Experts of a small language model.
Size: 13 layers, width 96, 24.6M parameters.
Experts: 192 experts in each of 13 layers, 32 SwiGLU neurons an expert, 3 picks a token, a sigmoid router, a shared expert of 64 neurons.
Training: a variant of Muon for the experts, 457M tokens, 7651 steps.
Below are experts of layer 10 (counted from 0) of a mixture-of-experts language model. Rows are named router (the router's row for the expert), down (a neuron's output weights, with its number) and show model dimensions 0-95. Each number is 128 + 32 x the weight over its row's rms, rounded and kept within 0 to 255.
After each expert's rows: "raises" lists some tokens whose logits its average output raises strongly, later layers aside. This comes from a sample of Wikipedia text that the model never trained on.

# expert 87
router [104  83 134 123 196 139 109 103  92 110 155 120 147  93 154 132  82  94 120 158 115 152 131  62 133 137 137 127 163 177 130 124  83  85 136  75 101 161  84 153 106  98 105 118 140  94 117 195 108  73  89 139 184 139 121 121 121 127 129 134 104 126  57 120 156 135 140 209 127  83  93 178 121 131 170  86 138 195 125  96 166 143 142  81 106 137 152 101  68 128 154 147 128 160  70  94]
down23 [156  88 154 110 155 143 137 136 123 117 211  95 117 109  98 113 135 113 195  64 158  33  67  73 186 141 135 120 102  79 181 115 149 154 111 135 113  63 126 116 105 133 117 124 132 149 101 109  93 142 176 143 146 129 129 161 141 121  94 163 143 149 151 141 106 143 113  92 112 156 144 101 120 198 110 143 164  93  90 143 123 124 118 187 136 205 192 149 104 146 137 118 108 155 144 106]
raises: "he ", "they ", "the ", "there ", "she ", "his "

# expert 132
router [133  93 156 110 170 135 156  50 135 118 164  34 172 100 205 153 110 124 144 187 124  98  81 105 102 124  86  99 113 135 149 129  91 129 175 133 129 123 124 138  68 126  99 141 152 123 138  88 123  75 130 104 194 128 134  91  97 132 165 153 154 109  93 130 168 116  69 196 123 128 132 142 127 150 123  63 131 148 172 164 165 123 116 124 156 109 188  78 112 138 156 101 107 119 100 104]
down0 [190 127 107 125  98 181  91 126  98 187 123  97 177 147 135 136 125 255 140 116 108  89 149 112  61 157 117  95 142 146 132  87 130 115 112  55 173 149 149 109 139 123 132  97 104  87 102 161  99  77 140 147 110 154 146 175 133 134 130 139 140 110 128  72 151 116 136 103 136 165 105 117 153 114  87 154  82 153 126 102 101 159 148  95 134 169 152 104 132 150 136 104 138 197  69 164]
raises: "et", "ew", "ely ", "el", "es ", "es"

# expert 161
router [119 124 163 129 156 130 192  94  84  76 146  99  99 126 162  85 153 142 128 128 150 112 143  37 121 174 124 135 150 132 192 111  88  93 136 130 112 137 118 124  98 153 154 144 113  82 167 167 111 158  74  65 136 149 112  80 108 127 168 174 154 140  67 124 189 105 144 115 118  76 102 183 168 171 138  87 177 150 128 130 123 122 144  94 112 135 196  69 108 141 149 141  91 143 112 103]
down22 [ 93 160 107 141 196  57 108 158 153 136 112 126 100 105 122 123 160 108 201 149 145 142 112 152 104 146 120 125 116 101 170 216 149 125 109 178 146 108 119 132  56 169 119  83 123  92  99  94 128 151  97 146  94  81 111 165 164 129 116 102 100 165 169  84 139  84 161 120 135 145 102 100 140 151 110 131 128 144 172 165 172 165 127  60  72 185  66 101 114 107 150 140 150 129 131  99]
raises: "in", "-", "out"

# expert 107
router [108  88 144 120 196 174  98  92  66 107 172  96 151  75 153  94  58 159 127 101 155  71 128  77 138 129 127 151 149 116  81  68 115 147 141  83 129 125 102 144  91 138 120  84 141 144 128 199 130 101 101 126 140 157 147  99 116 107 165 156 139 120 114  92 196  97 104 202 112  83 133  99 115 135 147  72 163 161 150 128 100 163 111  87 109 153 144 138  89 122 136 131 146 121  73  84]
down0 [117  97 140 114 129  85 100 134 127 115 152 133 125 115 158 137 130  68 136 205 136 195 117 132 119 128 114 128 154 124 197 102 108 115 158 163 106 128 153 110  97 131  94 104 137 107 145 127 112 125 102  53 172 114 134 111 136  78  82 148 188 105 100 110 141 128 141  95 133 117 113 168 121 111 111 114  93 122 167 180 161  87 145 121 180 119 143  54  30  79 170 120  37 123 159 109]
raises: "| ", "b", "|", "plac", "on ", "es "

# expert 106
router [142  72 126 137 172 134 154 128  97 140 145 126 184 132 108 112  73 124 172 112 124 123 105 101 188 102 122 132 169 111 147  64  62 134 162 131 135 136 109 163 105 117 118 135 164 113 167 118  40  57  94  87 146 121 159  72 109 123 103 143 149  95 104 126 146  70 109 150 136  45 119  88  84 129 103  74 139 114 157 119 135 127 154 145 120  98 197 145  96  79 175 126  93 138  95 136]
down0 [ 91 138 131 156 130 165 153 103 139  84 157  98 142 110 171  67 158 136 156 162 100 117 131 131  70 102 189 128 107 122  99 154 118  91  94 150 110 124 157 116 143 134 135 124  97 142 134 125 121 147 228 135 139  99  53 149  87 110 100 100 106  99 191 126 161 131 120  84 130 102 107 104  83 136 136 107 151 116 157 125  98  80 116  88  63 116 128  67 137 213 108  99 198 153  93 141]
raises: "t ", "tion ", "ting ", "tors ", "tor", "tion"

# expert 144
router [128  86 123  81 207 156 102 131 145 111 155  51 151 145 164  78 136 119 120 103 115 120 174  95  83 115 118 177 145 124 165 118 114  87 153 112 134 134  91 117  66 148  98 195 101 154 157 127 109 156  89 128 146 129 160 109 140 158 100 141  95  73  91 113 173  78 128 146 166  86  89 113 100 153 173  91 145 161 143 123 118 148 116 115 131 149 157 101 142 101 220 119 114 163  55 144]
down0 [144  90 109  85  83 169 148  87 129 122 189 151 117 125 133  76 133 166 116 119 101 201 112 122  92 138  93 157 147 152  67 142  83 118 146 114 104 165 108 145 118 110 196 163  83 123 100 160  90 176 142 125 125 143 148 134  86 143 187 119  85 147 131 100 159 124 133 100 154 168 145 141 105 117 132 158 166 116  63  95 161 153  89 133 200 153 104 139 105 118  59 153 182 137 140  59]
raises: "isc", "ought ", "order", "row", "ush"

# expert 20
router [116 122 143  93 185 145 142  58  69 108 149 127 123 111 176  83  93 100 147  81 150 117 121 116 136 126 127 118 163 121 116  97  79 138 151 126 136 115  72 138 123 128 115 142 114 134 125 172  84  96  71 139 153 111 157  96 102  97 144 179  95  55  79 137 134  54  79 135 117  43  95 135 132 123 137  82 156 155 193 124 181 186 159 109 141 155 166 148 105 110 160 162 135 167 117 142]
down0 [ 87 142  78  71 173 118 122 161 130 142  55 112 157 111 105 111  93 196 135  96 128 102 137 136 146 137 163 106  92  55 105  75 170 124 103 106  71 149 102  81 150 116  90 122 211 111 173 132  92  86 171 159  94 117 128 101 119 134 113 163 126 103  89  96 123 144 120 167 100  90 105 189  68 161 152 173 118 163 137 130 125 118 103  82 133  79 141 121 125  98 130 121  98 129 158  95]
raises: "ower", "ower ", "ress"

# expert 77
router [102 101 195  78 148 134 140  91  91 100 164 105 160 148 147  93 112 184 136 123  97 142  66  88 147 110  76 122 180 171  83 117  74 166 149 136  96 145  91 180  79 142 142 126  88 111 140 118  90  74 123 120 154  93 112 109  85  72 117 156 153 119  60 117 146 120 108 187 159  89  70 113 147 135 169 122 130 154 141 117 147 168 121 156  77 176 154  86 125 111 158 126 141 120  98  89]
down0 [ 91 128 116 158 186 160 105 144 164 102 165 143 145  28 113 142 119 141  86 112 174 156 110 120 149 121 158 115 174  71 118 110 159 115 127 121 112 120 108 175 103 119 106 118  90 170 151 183 132 178 135  84 168 180 141 130 127 161  75 138 155 130  68 118  96  74 114  70 101 138  95 104 126 100  65 134 127 103 136  78 106 165 165 133 160  85 141  82 124  78 145 119 107 140 161  73]
raises: "ic", "ic ", "y", "ies ", "ies", "y "

# expert 68
router [121 119  99  82 226 142 130  73  88  86 127  77 215 142 114 141 132 148 163 149 126  79 122 101 128 152 135 133 131 143 101  62  84  87 122 100 146 150  87 149  82 113 128 164 139 112 125 147  82 115 133 138 164 127 146 119  85 112  98 137 141 108 112 118 124  60 130 189 128 109 124 151  88 162 155  64 150 123 128 111  92 150 168 122 100 161 177 144  71 127 168 115  91 190 113  98]
down0 [190 149 111 108 153  76 131 154  98 130 152 173 122 145  75 151 176 162 131 134 170 147 136 122 137  61 184 123 105 161 117  74  70  96 141 152 158 151 110  90 184 129 163 114 180 116 127 141  90 121 189 134 123 154  84 143 152  58  99 168 122 150 154 117  93  62  80 138 149  98 142 120 198 182  91 137 109 137 156 130 170  98 120 103 115 121  62 128 130  96 144 137 150 129 117 154]
raises: "used ", "ept", "ep"

# expert 11
router [107  52 146 125 137 146 115  83  65 115 139  43 106 109 160 163 127 130 101 126  96 129 121  57 174 139 105 209 121 157 135 102  66 144 152  70 146 160 123 183  97 153 119 125 115 145 158 109 127  93  71 112 166  85  99  83 115 168 175 152 100  79  74 135 116 110 115 178 134 111 107 118 121 111 114  89 195 177 161 137 132 135 108 107 101 144 143 130 123 101 161 105 108 126 111 116]
down0 [200 133 170 134 149  86 108  77 129 137  74 125 103  95 175  99 111 177  96 151 160 117 128 155 131  91 192 114 151 193 133 131  89 109 165 134 169 148 136 161 133 154 106 120 180 123  88 124  69 142 110  55 142 109 130 155 115 130 151 118  80  49 125 169 130 144 150 139 105 151 128 109 134  63 158 147 207  88 110 164  85 128 188 148 142 119 131 128 176 125  96 131 105 129 155 135]
raises: "in ", "M", "on", "and ", "to ", "on "

# expert 42
router [114  80 155 100 140 142 156 101 120 151 190 138 162  70 137 130 120 163  84 156 141 104 110 105 124 141 112 147 130 183 107  79  70 121 161 109 125 188 137 202 121 117 134 134 128 175 177 163 110 130 133 141 177 104 127  66 111 139 111 198 134  91 134  89 129  89 142  96 137 123 121 178 128 158  93  93 104 142 106 101  90 138 109  94  80 126 189 100  87 142 207 127  57 100 115 150]
down1 [150 145 146 101 102 151 130 125  69 114 169 127 101 203 112  85 120  70 216 156 133 140 118 104  98 147 127 120 180 137  93 140 120  75  83  72  88 180 164 130 136 132 146 143 117 162 151 159 140  75 138 149 112  98 132 110 150 105 128 135 119 128 130 115 156  70 177 132 176 128 111 144  85  98 125 119 179 107  76 148 121 115 140  90 139 177 140 127 158  89 143 165 128  45 194  86]
raises: "re", "re ", "red ", "er"

# expert 30
router [ 84  82 128  90 181 185 149 124 103 151 156  84 170 123 176 135 130  93 141  71 148  59 137  85 134 151 127 112 182 128 119 120  86 143 155 114 151 141 125 169  34 165 105 106 111 129 119 164  98 106 124 109 110 132  77  50 117 152 175 133 137  96 129  96 136  94 117 148 160  71 103 162 114 150 152 120 153 109 162 138 114 164 112  93  84 101 164  66 134  78 169 142 121 160 102 111]
down0 [111 169 118  95 107 105 130 122 152 173 141 119 108 150 133 109 158  72 168 141 131 147 126 158  91 122 111 122 122 115 131 127  40  75 210 152 120 109 103 110 106 140 125 143 122 117  94 180 157 108 203 135 107 149  35  96  81 203 147 124  82 126 142 106 168 174 192  89 141 157 138 102 110 122 156 118 136 108 154 130 123 135 133 150 132  56 167 116 157 137 182 177 148 131 112 106]
raises: "32", "52", "53"

# expert 35
router [105  88 142 111 232 173 102 112 122 116 148 125 131 121 197 104 115 109 157 134 134 128 142  77 128 105  62 127 131 134 159 106  98 101 144  98 157 129  74 144  55 147 103  97 103 126 157 150 106 117  90 111 136 168 137  61 114 119 159 142 149  90 131  90 186  98 121 132 172 111  94 144 134 157 116  85 101 150 147 127 108 175 138 145  53 130 151  92 103  76 135 114  85 140  85  51]
down0 [150  61 109 163 125 116 104  99 111 114 123  99 110 119 115 101  72 137  87 171  94 139  90 132 166  86  91 101 119 154 181 102  93 120 220 166 130 143 166 124 119 103 130 186 137 162 119 167 121 137 163 178  96  93 138 129 177 132  82 171 108 125 152 132 145  95  58 122  94  94  77 122  78 123 145 100 146 150 119 100 159 140 136 159 117 113  90  80 115  52 185  86 100 132 110 118]
raises: "of ", "and ", "with ", "from "

# expert 157
router [151 115 183 119 163 135 161 118 152 143 142  63 145 125 155 144  74 119 101 120 101  59 106  95 152 125  72 140 136 136 147  80 129 108 140 125 152 136 113 122 135 119 124  68 126 102 195 142  85  96  81 114  98 146 109  40 121 130 151 144 152  73 134 108 164 123 108 125 189  54 113 139 124 138 190  62 120 142 137 147 150 194 128 118  75 105 165 115  72 143 179 140 136 141  97 105]
down0 [ 82  79 148 108 181 140  76 165 103 182 171 177 171 188 128 123 153 144 144 122 100 116 115 140 128 120  96 140 103 112 109 128  89 159  97 141 119 129 120 157  75 108 115 118 167 156 196 113  97 126 127  69 122  98 160 111 133  79 118 149 140 131  90 125 196 158 142 137 154 160 116 145 170 160 113 169 112 174  64 162 109 142 161 129 172 146 181  75  52 162 127 145  80 126 174 136]
raises: "g ", "i", "was ", "i "

# expert 4
router [ 83  81 138 131 152 144 126 107  74 111 139 104  94  80 181 128 113 139 105 112 113 111  99  18 131 138  85 131 163 149 149 100  91 129 168 110 157 143 134 180  63 142 132  86 108 150 181 155 135  91  81 116 127  97 125  40  90 152 166 154 139  76  85 144 144 124 104 179 169 106 110 116 104 125 130  62 138 133 161  65  98 134 155 116 100 126 117 121 109  89 149 102 106 131 109 101]
down1 [164 178 139 108 128  82 150 135 189  86 135 167 102 112 104 162  97 158 156 139 114 108 158 136 146 124  78 103 116 209 124 111 119 135 112  98 137 103  87  98 101 108  97 176 148 146 128 187  70 117 136 116 141 121 127 116  90  77 103 205 110 163  83 133 144  87 120 134  95  79 162 142 184 168 139 196 162 174 123 160  76 140  59  96 132  96 161 105 109 117 126 152 147  89 108 139]
raises: "January ", "October ", "February ", "November ", "September ", "May "

# expert 105
router [124 106 142  87 207 102 172 141  62 114 180 124 151  97 136 129  93 117 131 114 105 105 101 106 121 154  94 131 150 183 106  82  94  71 162 133 115 154  84 161 112 177  98 158 114 154 128 184 106 121  97 138 181 108  91  90 123  99 172 112 146  49  74 128 166 103  96 153 139  68 103 124 122 144 163 117 131 137 125  98 162 150 128 129 119 136 140  66  80 114 154 128 124 163  48 102]
down22 [108  82 146 109 105 147 177 143 112 141 103  53  98 103 102 128 120  94 137 129 156  95 146 135  62  92 174 145  83 210 165 192 120  91 139  99 122 198 134 175  96 111 118 106 161 146 138  93 107 148 130 140 130 132 155 153 104 119 149 151  83 109 161  97 113  92 131  83 158 129 116 117 124 111 115  67 151 132 105  69 152 141 168 141 157 159 189 141 224 117 116 135 107 136 130 178]
raises: "however", "also ", "but ", "usually ", "there"